Weights of a small mixture-of-experts language model, trained from scratch on English Wikipedia: 12 layers.
Below are experts of layer 9 (counted from 0) of a mixture-of-experts language model. Rows are named router (the router's row for the expert), up (a neuron's input weights, with its number) and show model dimensions 0-159. Each number is 500 + 40 x the weight over its row's rms, rounded and kept within 0 to 999. Numbers have three digits each.
Before each expert's rows: "gets" lists some tokens that make up at least twice as much of what it gets as of all text; "comes after" lists some tokens at least twice as common just before its tokens as in all text. This comes from a sample of Wikipedia text that the model never trained on. Tokens count by the router's weight.

# expert 34
gets: " |", " de", ":", "|", "\n", ";"
comes after: "\n", "==", " Year", " MF", " DF", ")"
router:513500510489587469437458515530453508508497532555462501436464524515463520444557508507455518455527462433522535479499537539477541472488569432536543573495480513540485463479529474521434521469585498448509544484518426440515466504608459483509516459483556522492526546519501494475522483558473343560530462453458512453557463505570496438529469516485442447540492520458522598523540498489491514553514503489452541449461490549520463475558499554513475525482478526575509507499522575473510541514544523
up1:541500512501489519476452445520489463462470448527498537447521485487554498509569478490595486486444468393543490464481495472515500499524539483494523400477549498567491409461495491538546553527548494493524481462494515510520527577427502518503484521516556559479468499468509471519507577544579412479472552525437504494442489419597452503532488520447533513475522521479513546514472471458468371539491516441544534514514525432537542530494454475497518518498502494586502481541451451431522531567493514
up2:485476413491486489530531401515476469510423443554540518529450524473525532480521499419515601488537446438518566464461474448491469475456534435515468507525510504476520510587391514491454504574494457470527586411431516589473565506478526428486446471397525547515494546464449500459498523523574570437495543511494493448515494471515555500494485513525491571503459523466494537522459467436517484442473500497464524501496496497566506453523515480487519481507430508515509500496484510474532495528499548
up3:541559558443443459451558489466480493543471560580522479482526478554487541473507516444571514466519402519528548478529497523487528452408459477452473513472502539468481485502459475529472475455510486474508516489478548468492500511533447517499538506460478451484551549509435489582550431505491506483489570549491444353495508473551516494444482578588517472514524505524445555487495529479549510579490440489511528480512547521479499509505532489513526532462458457514490406535391497469451524549465524
up4:532494537492488561484479509489430467491508520529489556496506507532530560455501512486550538462533484546509485544458469514524577419494468450517451521552554523437455445431492457482577556471542498488544439554528489582460515562555503598516573461451452485459560477563441484449540531503525496486491511478535485447573467502484475497544507523571543569556514558517449565479468481530470476500487544533512621511565593486464491554517492500527507486464540459533457470554521484507508462508466516
up5:544528496456498541447517465448476494485509410569580512497481448423559480501524505476537532489487524382542518476576506486499498534519494487449511492480487513449445477539516557446542516469488545488485438467516510505495484496482496489536493474522558578530519536514504503536506520518403503505516500536475480470449572422525521499453499464500465577487493478499547577533534480464551526491484514476484504482505478427496556512605588472622470493445421498541453534473511511407565473467472557
up6:576505500432482464507496496523451431528518438483444507505503473414461520565522523471567511535557506524514468437534422528452573490522541541432508477527542476479475418435514566539494531531547431520539503539510488497504504485518534527502426489501495492516495470500440427516534481505501445556462618533446509469471522443514479529550500570558578504473503463549472592470592444505544488502455538481428539505422472474426471575527493470522506525482479501501464479506494516485483520448532494
up7:530524477483439526544488498513479497492434552502505533418504493536513501455522532481502443492463454528498511555450449524510561482439484483575527480449550513551449475504411494534539451493456465491465444517583532540499509529529550431478515495550486555509490523513427452507498561552442453571454459501469459450451490489480553444502468550541508469483502508470541490478502543507502494593566508514413564470524470538492482548500441461517554507515532515521505593586502551445412563575506540
up8:593509478498538528438520442515465479557410483579524540471564415475498498491568545524500498491508519531469468507523511506523479544481518472524526517490521530438522553503548512501569529491498521550494448546498507562550498525390471471553557521530454466433567577551471611487602476520522479543477502541494424481482549516473469500426508542517481494480514513457488541539460467455557464494523518451446497520462528469424501496528508470483514465458454512495432520501563502513501597471535562
up9:553432501474454511540553423515475497532551527566484565486489488519530537494455563447521529496494533550462519478442449530491457498519480438431512534577529471431482478571439500471493479535479477454505467523544522512389457471509516471495479525473432546538531496523464474427502505535566514517507536526476563515497442500520549460594457538535503544467462492507437528519532435486582513533495559541542535495450524561546440506602522498562550480500509438462449461544455460489513518457490547
up10:500470543586445465478502558519444503498479494474516546588446497500424525486534487498441529520450493462453478483505522447550504519443511508448474527459594512544440502461538496429492473530555557541476467581467482497461519466500471479438488521533530565445451471442522531477502438447475484457448525521555432522572455519547477541474446500516497521496561526559517529555502507519397431562566489452518485526526510445456503475553514600553541449441497473534443497479522533506507502456491519
up11:526354537495538457480501481462499441454432449476543518472536490553522532476555532459554498490528537492522462511473488520512473434503587508432478491477538491544502508457465441519441515555531489483480546559376538446548536512447585451463553450468452474530498513453458459526448514488501542579511517504451494411482474443558505532478467525561532544506490511570501535500504457478492495531483524486491501519545512492462516567501507473563474475464479455512480453534473509501418543575460440
up12:522500463467514456515517434493473479522428432571541521568541486505549512479516514486498578444532386466520566478501371484442511421466530475553488514524568504498494415509569485514444574566485523494435530490498547511474536512534534449506500493474496487542474498417462427528487494472491500514479501517511542438463456508508486515494434541468522459524513531496492509450500534501488484539485476473457578529460495419458510586522494481474485482465560441478510563552474479588468439539542525
up13:524529487522450537520520495517426466536539538562536488552458446484482482478537499557549550422531488429509516478487497517537535481440515505474520462567528488401470515475418486465499532504512460444528459476509507572585522479501522412528578512522507566495514566498453432492455456526503472496485512525514511460480497449549529482513474495475479519559515468534426542507439560461472479544509507544509574525493433416505499511527473455587512517479462493492467513419511447514542409491489625
up14:538478503481483489505473496498560468429448467492435455523441529464546519500497626441468490528457494484584431446445451422510436563493533491473468471467592520478453521493419489511442485575526494551518540425478481482512568540538537448492491414486522552510495457428416442504508527502501490534416475521493512543539560501484557516511460489453455484494513480533495486501506530470497485510501569461461523489519501521460549469478579445545503513519500462537468542520474492481387511513547471
up15:526514469473498479399524466483558465493465456531542557478541396493480541509476558509547490461437497466516466540480485504498535519425526554454550468568597493462487499511465549480455466475550500490526473472423480520482441593483525524491462428468559558511490487517519456517487438446523490498511598511461491472419472490553531490472476572517491571451482557478541519460530551539516558472570432486495516466506503446500586502497543473556488541483504528426497442477470537517506487567461471
up16:477468437565483428467516461441421536538431462592520526508502469427549592459484470450590537494431372494510504454506543445513529466459446402459464538481498517502496482473501483480476445568516547484497510478549517527469531510546482469516469537478495489486526519460439448476504516522436458479506489540509488448433508498536587500539530546476521540452498509504515493586509474472543483478531515561438471508515527533530462510545522510533555431499436481486453551479491521516481583522502454
up17:529497448439482492465570445568553488472574515542525604499477479420545512497470498516523545462454527470442496502501504470530483605495506556452484415513537471441517493527467470496549488555468527472441487475524490524509535496566517456436563535481481480511537459520489525486483509400445494526486496559615608467498459497526459523507440442517442462535513483558460549486510578487501504474574541431513489563499510486527567467462505499523455555505476475511512478527521500414508516521511524
up18:545523418513447496518455525439570427434452453482462506425558450478498446459464550456517492510462530525533514541577508401461508560492561530507422539503504538492494509491502475462436521492468478459460592504559524499462452423526495509493512508466528511509457517499515439524495492525534432533538471509446459460530515505563598488515513509517471511443479498529458491523547521557448514476439447372440579498474434494491532540480550450501544546533522467518488484508516556496484482450492493
up19:554425491539495469507500472401440509500542528462532541555508466459554519505509560474539586496542508476576561475571527497564556494517496419455460541443507512525466514523483479569586516482530517488505456489526543505469448514550526532505498477471529522507490477455470459546411450551478489475500543560519513445457496517507562461519492499517449536542490602523506529512575530536568517506579549518456564521454465513419487473550572492549541485541477513484504469471444491487537460546468573
up20:519543488484488509518504503465508501584475513517522557437472507482456468561493548478538577492482500508476448498513481481506451503423492459467476464482520443478515432537542454536513462518505557428480495476447549500582494548485529465522481574451503564509391526498496443460472551514466488551480435494493459516500516459457526530473518515555528543486578466557483606487423552498494417570423457555466492480479480415507475480555456451522452486460474522507489527525471564392467498503462473
up21:485529558541532509599481473475531490557441508533575508488480517561417547426478507480479527539570548470545498431537572525530461481427541499526538524439501468461538453461413477483463490532506463492469470458535522521588450586488489518447514459486467564547516481500508522504484497474493525531540551515520495539465467530478564452523522490546503496514530495469478479491515486471486452557549451563425535537482507411536525437505503503468529511530435476460466611511436411537459507473537497
up22:585480493488481626486439492490448475519445488464564541561432485506486508478501498537466454494475437482547535508542544553491481559512549469498516513462503535552419484490486482488477502542525544570443476439519572499512477497428457440520484487502539475507483459551499453531482510521564535520454504538432456417555509429524538477491448486458496519473510425458521511504464515525493458492529461484496590508438477410558538496484532412466510445449536508530516492581429496451549517547468496
up23:490524485548487512559498501533490501505450513544539519510415523555546552473548500512505488473493488471498518508500485519427538489503567442555524491462508522546573482582567474478464478572467498613407454490498501555485485503451516453514510538498492542532522546535465514489596545435467506568527559492538442468486501506506410520451512497492537527489464539503533507457498449537550504594476471439504493508503505579526529384473463526555523451549529470484443442487474511570468547578476527
up24:561506510452436490475501426472519500494494393553533482468463507516585521467574522464537455529458478528487485496533396430442494481490505422488515405569541531536506510497456484552516551509528478508487459525491544519503509504425529510524497478508513486501506534569480515571541569534564482513475508510455489570461505490532504551608494612480473418488494476561495515567531516465546529497495493477467539492514545464479578453499466448545528509470487493552418484530499530558429475500503540
up25:550508471445387499508482491505564521532423470494481550516498420546508571520518499536478552488473438570500446505456454523509479463414506572464485482452529518473459528531442526540539471507461494533510506501485519511456471470518525462453572551482493438453430502458520427495506535474530405476444558535444482494507476579457516448534504572538547515516520479451480519443550504569463430505551427480461478529433519483455517488539489493511478461425494477536489461507525573534445533499512568
up26:456548535499458461524534522464499490419500450505511529545394528577478532473464483516554495567514487535523509422593510463455481460465463435495507533520503487506458448398485465484486476510492467457456518486547482575484578479517555492435491437514488537535480553539511468514476484534460463389393477503499482479436535514515531513511438526505509533472459410507510431496476585513515445547510473477487485507536485510472543472519539554517568446440433494497469497435535516534466434524504493
up27:482502464476460494496486498551520480483491492511506575470534502428500452529467486442477474555495526495510434475477416511529519538443514444436516439471480543439456498536448479494540511476542637458479503468497539495497535468484528410431460464494508568418417505534504454546526553507496438587471493508402486550527497495510545507465463498500461533516477455448460559408524532530547483567495511551525538501470459582504467496527429514542519519451433474509520545532460522466533550521524530
up28:549464474467494489537464472450536470560512571494577570486543490528513490547524531420511522518549464530567513436476523475512485519432487437466532515448480520482413409544467526514513569531508513471463511506505531477524563558558523482448502506491527516528492530473422486442497435483510461530535554516430528479434460426468461493462504519524501477493535547507529532484542556474536508452485539498420535531419475467485560472496507528534456450473460470532484437466563461422450430565480416

# expert 19
gets: "|", " /", " the", " a", "N", "The"
comes after: "\n", "-", " is", "″", "°", ")"
router:540522545503446505484521482506528535509532538435460517490439478463516486487508483492486510483537498448471537526452523532495468433478472542468577512509532494502495506559483591528443506577515499477555488505438520477490491492424582574533471575520575572506487534527499475456468487491468555590431589406538495491537520542508556519576505563480457456376527492539500448520489480440461512524493529473500460526488471585533484515506507505494568532506489523589543468457506529487460511545458576
up0:561478471510476498479439507545481425521472477517523463477463469497519523554467467491536443547463555550456515493487438521510535587498564496534513504498470564495491547576555482435559487475478535515517445522535537500477499554436580497512485555494496519547541484498527415475513507548497534542562554531488534480516449492513522446481486499530413562523523499469453509490512462476462518487508484423512567557493557516547523552439523393537484493375500497439463475494471561439601460493451493
up1:532583501513441464507490585512476481518475573471513535477499498487469461386558505481482511485503466489454532423519432542429479574503564551437496469490512491499428509494445427533498429568513513563474544488466560555505512471534503500464421430455467502492492525527498453497522425545575527488469508497539424490462476504576555485549428575563513503479502530501510509525485513533501490508497540488465513576476459479491564554471503505508483441460557507413529498483484500505500599473510544
up2:512501518507480501575549440515429457567536526527492519455511452569490431474551507515507509547461550422512474463559438494416576427466555446556433492456582471538463453508524507514482493513437504471513437487500545547494462500456552473499509509482502510521490532525476513570439530486519463515558502507567409548528487535461537483458539535385498461441511473468508503450494488546460462464536491521486509595499440496450513482533463486497476550482469524565483537560503573540448473457487498
up3:502434542516445511565513512524493477535533446510585459515516505500510517449561517457562461457454457496569506460474445517475569484509480489575552553490518469497522446500528501501536567532512449511470475531451521577539469621504499518485464503495494530493533500465464458517456518480519489521472555541475522470477517426517457543495492630554515506512468576420496486486556474530494511476606453499484486475502476475443495470537504504478496523552544420582459450495575441498532485424484564
up4:568538477438494480489441544533492485493449507522552526453484450412528554481521492421510521459537506491501551501505466522497534494469544539501505521554551463502476460486518558492471494500505487507548567520552550532525485503580522455512478432402417495466467528493424442546514471496453514529601485505482488510460463445522549430489479569585582492512520568509461490543560524505464478513605476481463534525511531518516434511433435470491561498452467512494472508587456524505495461496466573
up5:532440485515492528536401556499469491527456504477488493459511534468557554495541582507555439452513479445477555489529486414533485506500475425522456431486524501505478460462435444477554501498448457478520450475483543473499571516422489482518531462532511442479531430507488499540569561486446459490513505542459453469447477552541464515505588477504479451479549428566480514504528528532482424555527499498513468494446483488519555550442458515491541458494542494517458474510462580519443559395440499
up6:536449467482502436499486466494426496531495483486492493487479496494612522518480554511580560516551503453604459471490490450516585502502456431506540554503530434468498481438462458553457443495487462538426450533491450470556468523550508496517420484506480505534533446516474435473523473424484519518514501466544581457525477497509490436448505532514462411465474603539525516437509498488538507568525511436492557507489498525509526492557496515528531474481484512529498551532503412490482433599483491
up7:578436468502488552523507526423477531501477504498506519491491498441514404501463505459530513453500511479531552557483466444441511551484596573493515494538529427496472480484422456520485420514516479459496497411452498523493497597518486538476457462467470488519466486454481385503499421488524420515557535483488506514473443561522536552511468560519531529519602535515483548537550550494450482571539540467481500461456474485501539449493435463507435479503481521527467578506571485478506490465494538
up8:601500505530444499476453446528466510474494487510552604512498519534547606480467533552540459557456481495494496492508489472559531489463457516466462494459519550552501503515500430504484486539437513582491514424504548512494513532450501527479508510510470497505505599549488513501516581525531479585439552535535492525449500494412512481477515478475414473541543450483536471519425447387509490478494464459548522567538586522490514458520491488464555470527552503489515514529472486450388501509520490
up9:549519475488544536475479443446467478465432540527546546511475561448529492505614510472516561517514453468530528508538422467487553529469453572418516483603570541475506535524489489541501487489479473465513502464467549546545489507488575516454476523496546540550510546535478486481489492476483453531495552533487497525496492483503479531539433521509500530494540490526507517480466506481513474517478514438437530514504515404582496484491409488564449500435364452466513433498468549576463485538444560
up10:529534509483463546475489481498421513530516510489576533509571509579488465489552506530509494526493441573575584444409480455562538558517526541545517496447568460455468414475439488546467459560548484555509421509531493589510511552498528571517448508490505503494488485476478486514445467518518508453488489541501494425411446494528484413543422552543437466481453493523406504473556503448509475463508524476468511515424518501487495435551471499559527527472485523525500462510479509533479503475478521
up11:566573519488536469485546402476472527511558506563485527469499434458510491535556514462524479481498542431482521565515479504592507559525516484403409534477549503429530494480548551469449504541511570498499488502447541524542508521541492480471470495437488539503488565553496514426466473478436497521497495487507426469469480527592490467496462524578446457438407534522449565483536554520504475456501524441509474511504452547531532447450527462466502523512491448447481488524477517440435452529474466
up12:554567428407533514542551460589483485514496378467518500532407453520537513494501495499433522514451515524482469510485472544423574436543446547487464485515472502563481473478545527506504531543533509549511567432524603553499476504498571426393548462503479507523511491504469492531487501532553465513564530570460414538500482497478513520472481546551504466455501524465482482534479541453476479557517489518486498513459451441480484445498542497506457475478492472556517550542448525496492461490468554
up13:624460524482457464415588437479503428517506487518530502517493496514485563507523501487538543578454542486527487535501520547488453490505471497495535519498500515453486479602550534464505554523527529515523487510474511527537452565571509509403473521530448470509502568532414492492459550484486475527481478544421425433483497482471525465508483580555424432399493496496471535448515457442610510466537507482521510519497494469492485467520504494495493419530492393507496525508536496479509497533529466
up14:566437454556511495471456465514394505493493513528571501475469513524403458554587532501545439525519462448480528516565473499572535471402490483427485466498512513431545469488468484461516524530542578479493507444440489504479501567444554467537525529500486525421483493521558541464525504495562499500547520494492453533495522474511541477470462487486484443441463495484487552516511481494524409542481495545451531534461552490515504556473528427568606517543536452548446461502460507503490423502503521
up15:514522499509479453529537468511478432624480506514496536476495411529504606478585469457518568531542468479514543509510448519487470502505530543461514550503524515490510476466501486583496425470480507521518521520540541534535461504532535454465450514484445546495451483443460447477549506516481440535540529466446530536470409544494544468505475549472437505430581571428522491467471536554554537557513449517531515555491527431478522529504453497477553528478416508470475530442437524520493471583474469
up16:518573503470540486521514556407507503520462450532499477500540452485504453479554472474543513493482474570543547581514475496432499508440541489471541481548555474488523487537412509513547541614510462474448431508466551493518488526541463507469538454483488464539519501496515466517551518519531482489537527471459567478500459512461574464548516518458537496460499594446511548554576565482463501583538538443446500545477509464499536523548534412521499533460476511523480560546531471411425559527526486
up17:511505543442456570475564508540514512500494446434471474519523462452492528495481503441508521519426566449574459465556505490476519517474546542464490521454472482519453454566510488523474498510425472538479567475536502560502529532500526508534435442564472513472458543482507446470414481521510475552491419528482480456482507533552486579501503519475482532475511467543515491415600499450491555447501593457452459475473575541496558416526558555532467463493552517462434541527437511508471520482476440
up18:580457395520475479519472515537502471485470483522562505532441520513521446438559480474495462400503500508488566543486497478547495511442507484447538477502489490464459509426533455469509469492422527450531499497525457550443570542519508540463510478504454483526488543564450476508535447447458492488523529500514551506409439469526513516532543562449467517468550516567486518503479501535514503535592420461453508496449522516464575490576429483534529478494547478570392495481568497537480525488435463
up19:521537516557501524530507546426496435523529436452442565474541472518544498493454580514558519448485533450491501467593497519480473438492585518512452493447508417574532490492540539500474531522524554516488447540544520477458496534537524532516484496467486505539491477470541500545512556530487524456541477507521510491470517584507565558530575580496449513487435470510453555488499452530513507621515520510535523480537553484542506462434556415484497507490551418544487503510429573527480485446445503
up20:545463521487424516484504535438513462567546476524503521504513550458571471507437500449423493483533471461487462535483428493475506508405493497476483518551499428460484512508411510500525438557527513466497561520498521456500459504480489487430478509482460514530517456497498376552580549450502448516560488516497543522584540460447540591500495464550492495522441476514433557552458480517513513496494527440448503524456469521479485475500447487464464522580445482514484557577568477500518538412460512
up21:555539526420464460499512466392471536564445477518532483503472476520493532456391481545567505480511553530509511429463460563463576485535505470511467438492494533521542505526545508474472522521487559516477482501504510523520488522399462476516435529534510539510579513568529486479576568597470509520490502508532455490484454476528537454435510471441504424566506495506544499481495469450504517495534506591511558465531557437540486533572490420476517422545528498493463467544478441506521525499455513
up22:555548549500489533504426435518412507472482476480498558391554517467504502442509486526496440572506509462525554477517506514513502477463491572452462465495536487493500496505472490566461476589564464573502458466535511572584465566439563446473513508499448509524475475490519479517518533529493532525526556445483515582471449468520500422513503438517541517490442524437554467515545523466468436507471504497458519589488525434524552505432552469510475516464428507543508501470445476542504486547476582
up23:562552470501512513506423504456455479531513473471507529497552514454482464451465493551479491509475459505503519515518526457492549467493591450482535507521540517496478461394513431472520508541436459500439437514499491502473536557383496511549461522484504483525505566458437505484537465444462525490575515511520467491477525508478510411513399585557486487517543532553529469512497503551561488584502464499377473579423506507509501504560452479464553528516470515541527531503493487460426561495483544
up24:518443432513468508453558453466565485498478514525467480509556411451479562511541533451556511447491514539494483513541456426519484490457464472440507423533494561497485489583449541503509487444525483463481540505523549476467525467441577467459529527483510554528435450525543517498527548544545483498549456500524493518489409535494577444522451487500414480472475508544464504469518510460466464573513412569506495475513487420531505472530475391484482468455475473522512497581485522596500510511451529
up25:482458546455451542536550481495558513479479492561454576405554420584502491517535489510512479523479431475532463537489537529521439452504501481538503465522511481498464468507609483469493509493466537434509457483539513501483495540503550476568532445525427474537499556589467516485512553522525442539536527554519496458491507492479525520486479522430551549473538470448537467465489402491564508459503479547551547500508433508465554546557509387535487536447561458526522548562527514536531515495543541
up26:548462513504452484556529434519420516483515477453505507485487513524484439462555552435462472500514553496482466450557452468461458521543537438549478561534527539442488489546501471487491525511543538481518422516438509530464460490458510445589414556420457488512519505507481546494511535534496479534486478513502480530514509526525539568444431482453479505472467548504503514470507515431522553487498510402450519538523534538566480432518496584564557558422452522567501521474434464425547425495512502
up27:496445483455447488528539529506488388484518493503505506509498453461484524429537510441530530604448457481628455505536512512466466521511459420458509472508563530501396471536559507487517552537481504469490523426497546482494487524419500507477498550476478575540476573478519453463458528439567474560544530518501453446463479441489438470457468548477472479473515485469540495493516497477497510479555499500450589574442514466522504448520525438482504486465484513548450566545510456508452509565462493

# expert 32
gets: " the", " The", " an", "==", ":", "The"
comes after: " of", "\n", " in", " to", " at", " for"
router:449473549469476470542511562510515462478530522520450455523471492433490526458486457462549516522555537451522487484442556523473511422467526477449504536447581460532452459468426483541498557499484522535445466484471526453544564447474564473503489433546526535452585476469531490472534464487425476492484551439510509494526495492504579463550464454521466426466473534442468480474533566462509474496499450528493460448498493489486522513569497490529554449563370542507489502524482425459487451529512598
up0:513473456487511517529498475546501564462486513560478567508537541521500553466491489513515473433527506524462488491489458468506476502497485512549451482574407538556503489537566505540507458482506531447515531569516491537433535450541442486557508524470425521493477552527574509482528544486465452521454508506530471554453516498461505539530508526481588549509488503525544509437513493526500532582486478573477533494459533585549456483541525398432429453454624495542557586502441525437485495468533468
up1:484532479446410522479511503492503462493504448509464489480540517569541479413451520542547519533439462516490428515490479533447505458495452504475495511478600542494474521479546468507478466531423550533517407566437552513450462461475524509478547552475494452554458513496502494566460418572492492476410477543500556525449469484473436473492479538496459510445541516506516435463534525578524508459576485450550511560579441484478514480405516506505460524541510496495531517553464563522437507529528487
up2:529540504517495496532527509435562448523496501523558508496467436490457501555502542427510485532500554423445493516579514425527519499427445424535470533452507511451504494538498407506514524577471567521382498445515518470503482510489479457463467476530482538442540465498536505505496518454475454546499504501530556509457493577498622517544470506587460520473517414502482491523491464500484469536531500463518509486475441505494482511504619502551544451495504476521428474514450460590459510459475515
up3:527547498445471464465436500504492445490455493466526476471600406474487429504443552567538497479445509442530491486478505511499520597466480494488560434499606485502578440471462494525554439544502505531440472483484437530553512557501515456470461481468552491446518481479396500500544499512499481478492514496514432462537484542547545526555461478538491558414551497500476503551507469515576531507459550515440481450409578526525523507500482501473502529460501493503485534430420531471458492495496492
up4:530511461488499487486539527542522511536503473523464520548532533492474454452557577468523487523478481512558384460460512487494499466512480393519487437478492508509426471493533466472527465502432546442482584483533492498562482483593450537513485592535499510558502558467533512461438531528476507490512426489470503533549477521558470514445557515515526491565471612517434523435506450456486489533463506517585509498555508505617491505541574492566488506531505508427456533488522460520470525513537513
up5:549530517474466512487561472476490458524468501569541507497540503478485406489463521498499481530485452468473480427506508464577520526601521481486493431501539532524508488553548449485619532494380475503494457526522510528537499545487499466527549546503517539459530457498445482521438444573516556512532519545505485479460472539490438528551566541495481513481502442494486475471519472489523496371561481510508538485598460497499506553481490453470507551555468474458456422523495481447488525523502385
up6:529453465591515516494450497439511462487483472455498467546547491511524481533490491471518511487500479512373564574529467488453524514463465424413431528533490559512536547497533488509496516540464555555541395515503529452497476559465550521509552508419478509512513522461477500541453522523527510467495483515485498578462479528516497543438533486561519492462560488524562496435574529551488401548504497415546520507484496552484517464407492504524481507527513516547511487557465495592468442528567518
up7:537470528453454477533464536447549443543479509461522531532557453460527439477504482503477527473471497541533484456523507493497532579491542436482489559461523496461631488463497458527481550513468461479429425493466560479552525520549523527528480521446517462552490482549449518507530586519495539485609392517487514405469480517471523466546464474556560538415583529546478523497595502495531534494521531510458507514487466526448517521456497548499509465497456439519497457488576468485488520500463544
up8:519543502506524493528454479559498507469445494549552484508471495544511510546532513441483416516473479403420517511466478534510580512504555469529506483512509510537488380496544480503515416599499552454456487544498522503488557533454453411453576522461456432442534480485473523562475416496552548548494542523512436450477497500543505526539501505516463485413500527495485523558517462583495484487511427450486487540461476513503498512458500462494508457425541508545471580460451541547528500440486479
up9:490491505504539481527542451464387523454464471483467509599525503548528458520435490496545583527429511489539444509471484428540491542501451490419494433503578480459531561491479482546514475519419483498465545484497529485521481525492453461478500511491575460478442524481467511504525548545549477550437514502488458543477473478551492496496464467552478557543568551499570504484506527368461486540489626482500516501484446534532519478527560497416498459499508517448554478563541472523488511524521495
up10:490533426541482496484446534509572496566493555538510502542450538475508509509560537449502486478480471414576484501519492507484496552516382518493554493514497500430543463474445570451521521419552567450512527493504528545564509500540492462491497491472507506610495504488500424461513510465497477457503506508422577487441516459454507443540533537481526432499609603528494567511448531515532457467538465481556542482517475497573548515479507480475495493460554477428506477454559481492465483514521512
up11:541558563434475493396475473546493469566536527517505473495511525469468465513539511454533517518526428528468558482482470505518497495508432509545494477487542490527514598519545544535522483540491520503540554496587554497574444548479548514457507515457578520548503576472467489509468451479461486620484571487454450510452542462491487488415518503540532491449458450434522507475562537446592495452482582522497469485492538520517485459472545495485483520461525499505490538453473493385468507495553479
up12:491499488477513533462554474452378520491471526578567525449425490512489449524507574458537410465499511442525456439472447459500482446502512471522508489495540508540464435468466528458463543522590548464404533471537507559559510504511544431491501461488458542503513548459455460494518520461473505467451528490465476548468543475569534513493536506553557504496504432485478488460431465448505387503483551484473490513531482498544523552539587551476559498463485495497510457478514484508531430429507530
up13:565457517497451509465460530533517457438487468516548500472533535448505539562487467472529486499480479407442493513471478567544591548529539520406483564483551547477479462445537484577543517570497540554522450555480533491484453482491511476555581544455461465449557495479466497519578537516510486519501464549477521469488488464492472442452519494540461456446535480494482553556539473518479482467527408426453505529527567537460481498511434489520544421448520499542502500497451553583454555500474536
up14:497463438438439554498525505515506474564506532553496556513539494490506417479432498464429458522461492484459534486551464477507476552492499487500504448541542542541426438521535518557542416546441479496503496550524478481556502507481509475464485540491453454458427462484474456535489491540523461497391509519502457586566497490507485504494472533484471499521515477504572502471558490495565584552447533450531486491532460574544483471536503452561490484512484502503542649468474507445464454556510436
up15:520469460526492512499549499515476489507501408510490471474532444521577471490557531492517453503553419482474554459517496484496459480500512440467453427552480490552481489566428461508498495536499511479560528476492487503490480486551504425497549534570480517449460483452487486556473514552523455427434464512508419539507434474545539491462520506472519406458452503484581520448475488518491541488537485437463508451482514538519485565512502377581433600493510501496501507477475509544438604518536456
up16:508468431504442549512467489582511510465485530582510562429474460531520490497617500482482484511488550495517448591470502454479498505531448509519470484494576500455486483582482513432587481463393466471434470520541481489502534595457526456477428551547428560453530529491558470527550568512512456546460515485520508411504450525524509492477512478466530537494484570505491510515519472468513473470537493421507521565493495528515503461461566514482544455497551488519398499526496488493499484447502484
up17:487505496468469578504470494545541412455470515474492472597533503433589516491481538469460569523455482435528463502535487576441488593518511509476577498432634562496470502522522428472456464457456537507546441494463556528478509466498488536457468491451528485507530491495428449458486470502518462503454500528479466444460478499476507451511472531525495572422503487479445487556462451555482456487504472401541502522469457493496553525491450531441495540469472478493506524527441548460538506537459505
up18:525468485514436554495539473551495505508468449454531538506524487582505527442506511513622527515501455439468550424463497585499492495516521483451511468465500491538470490536521499442519485480499513501478465518488495501540522467533561514509521405496558545455512483501495474493496421501470436540456472531446473479497532531527501541496439479584603521504475440489470542415488515614533520528459517492516535489476468518456454428535573451619476578478476478533478536462493504472469489468583536
up19:509464502455570463563495517463450478464495569515466543516571519444525576576432442521488548540516473484476513499500469548492531484491520499489446459483554538474567492516471479584479494557477538547550487487556508567460480474511459482486440508474507500434566535534499483473525549408449491477469546482546514502515534521535497559468433504543554526471441431494543469479539492549482557524551543515490513540502413511495490519545464446473424439542496476603547579575470511510536437524475493
up20:510452460509477607549514524515492481541463583490493489479484475545510462417466545495519453464468476489442538441577498507505493572492529535543507468440458524514481455464501487415509465565512487573493480532610529455494491510418459549432537521472500380538469455474475447508575486518468534488468508512524487533555510507507477432471446468474501504483528466472532469501456400452473464588536432457513497523532528577526551478534497516500558457474490501490522551516459519461536510549452495
up21:535510429503570553475458457516511538476488562556506615540490461485461479539572496519469491458528507573550506559550498531463489493504551489457493522530462521433497461547501559464553499508547525497470485397553467563549540551472480499428450563434510510600578554539522525505478498492581458462498541517483531458492551501553556513534493512526500443519469498455497505534498515447523447519458519478528524521481456435554508449555467428503479450471501459496492471515420481503555542502424491
up22:510482538549452481488492514556475486542504537497525542551546534592513490482553489450577502561507497453471467596424526430533471469486425400491487477441546515466466532482510507426532479490530479478469556499537546494509580485467514514453466533497504459481566514460547487438471482477539477487509542477438475484538510503507514550454478505535543517555456526466524512517496544527481440514447434584547481584473599494558552488542494525478513462396544486538462521501441553489544461439491468
up23:516429529538531571522574506522437486477518515480530538556527464444513521464497507475488531466494485533482517450541482497546507484576525492489481554492536464508527463473465457450529513456513424502503500516564468526470500560497555524455500440445547466480475562510507502536523527489459365534476477515446499447505528541536517543513486508510571543474487529461479515466470516473587442518513536524501509559550603457458531475536524538452536461466525485518395504468565556536512414427386536
up24:489471416501470563472574503553512500526477478624516514478487443524489455462461535460527480525512487499533492404524466501443497447458520469453474487498533521485412523475574539544546534481588493505433523479491516501509558512468547515446589472529480526530475469483494495528476470523556444449522464498530505518554490489598502489523501504476498492492483437558447416413597477527525471535495486478465524503553539441580527540428533456452519471489401531511455530506500547521538519482484519
up25:525476556556458501549464496486471496467540581510503563455481548556526535512511504506462486452479484437517553486518467438522542482525483498505444496485475505417527441526487494495451533477516503549515485513475488542467528492487468523528503517456454521493594406499541421411476548433509505529510569502489506498420551550526539466474499510532566538584557576487515519478547504543459526462603505523554545549499497526561571545498511557473512511477600474481530498517478490450581538417460543
up26:482474497536483455535494482450440469457529446537498528551443517509453487559513512480561517507481470469437477518546485453528515515472514481496444480570553493461492502481469508471541502605515558492446505519570492471509580546521562451489505556517467564540523526448459523504512517503438510585476480520559517564468509483502498534422510468556543532479505505475510505481566505503475435481516505395477525585535563594480484473533568569494481533459605508553466513467495539468477547402561504
up27:527497497464454444580490471503560477543497495501553507429513496511517538463506457521445507510513454458485552513509497543492512571498578413483500536459462516527467534539494426537469512498500540516465469464585517488533527442486499436484477430501510490449504477499472470439559510589517499485495527529345514504479495525551558418544487553550495511558495516468562498535542534485530487491441554501521525461521499489475475428453540465492568421450506487448547479406446426562496518497459509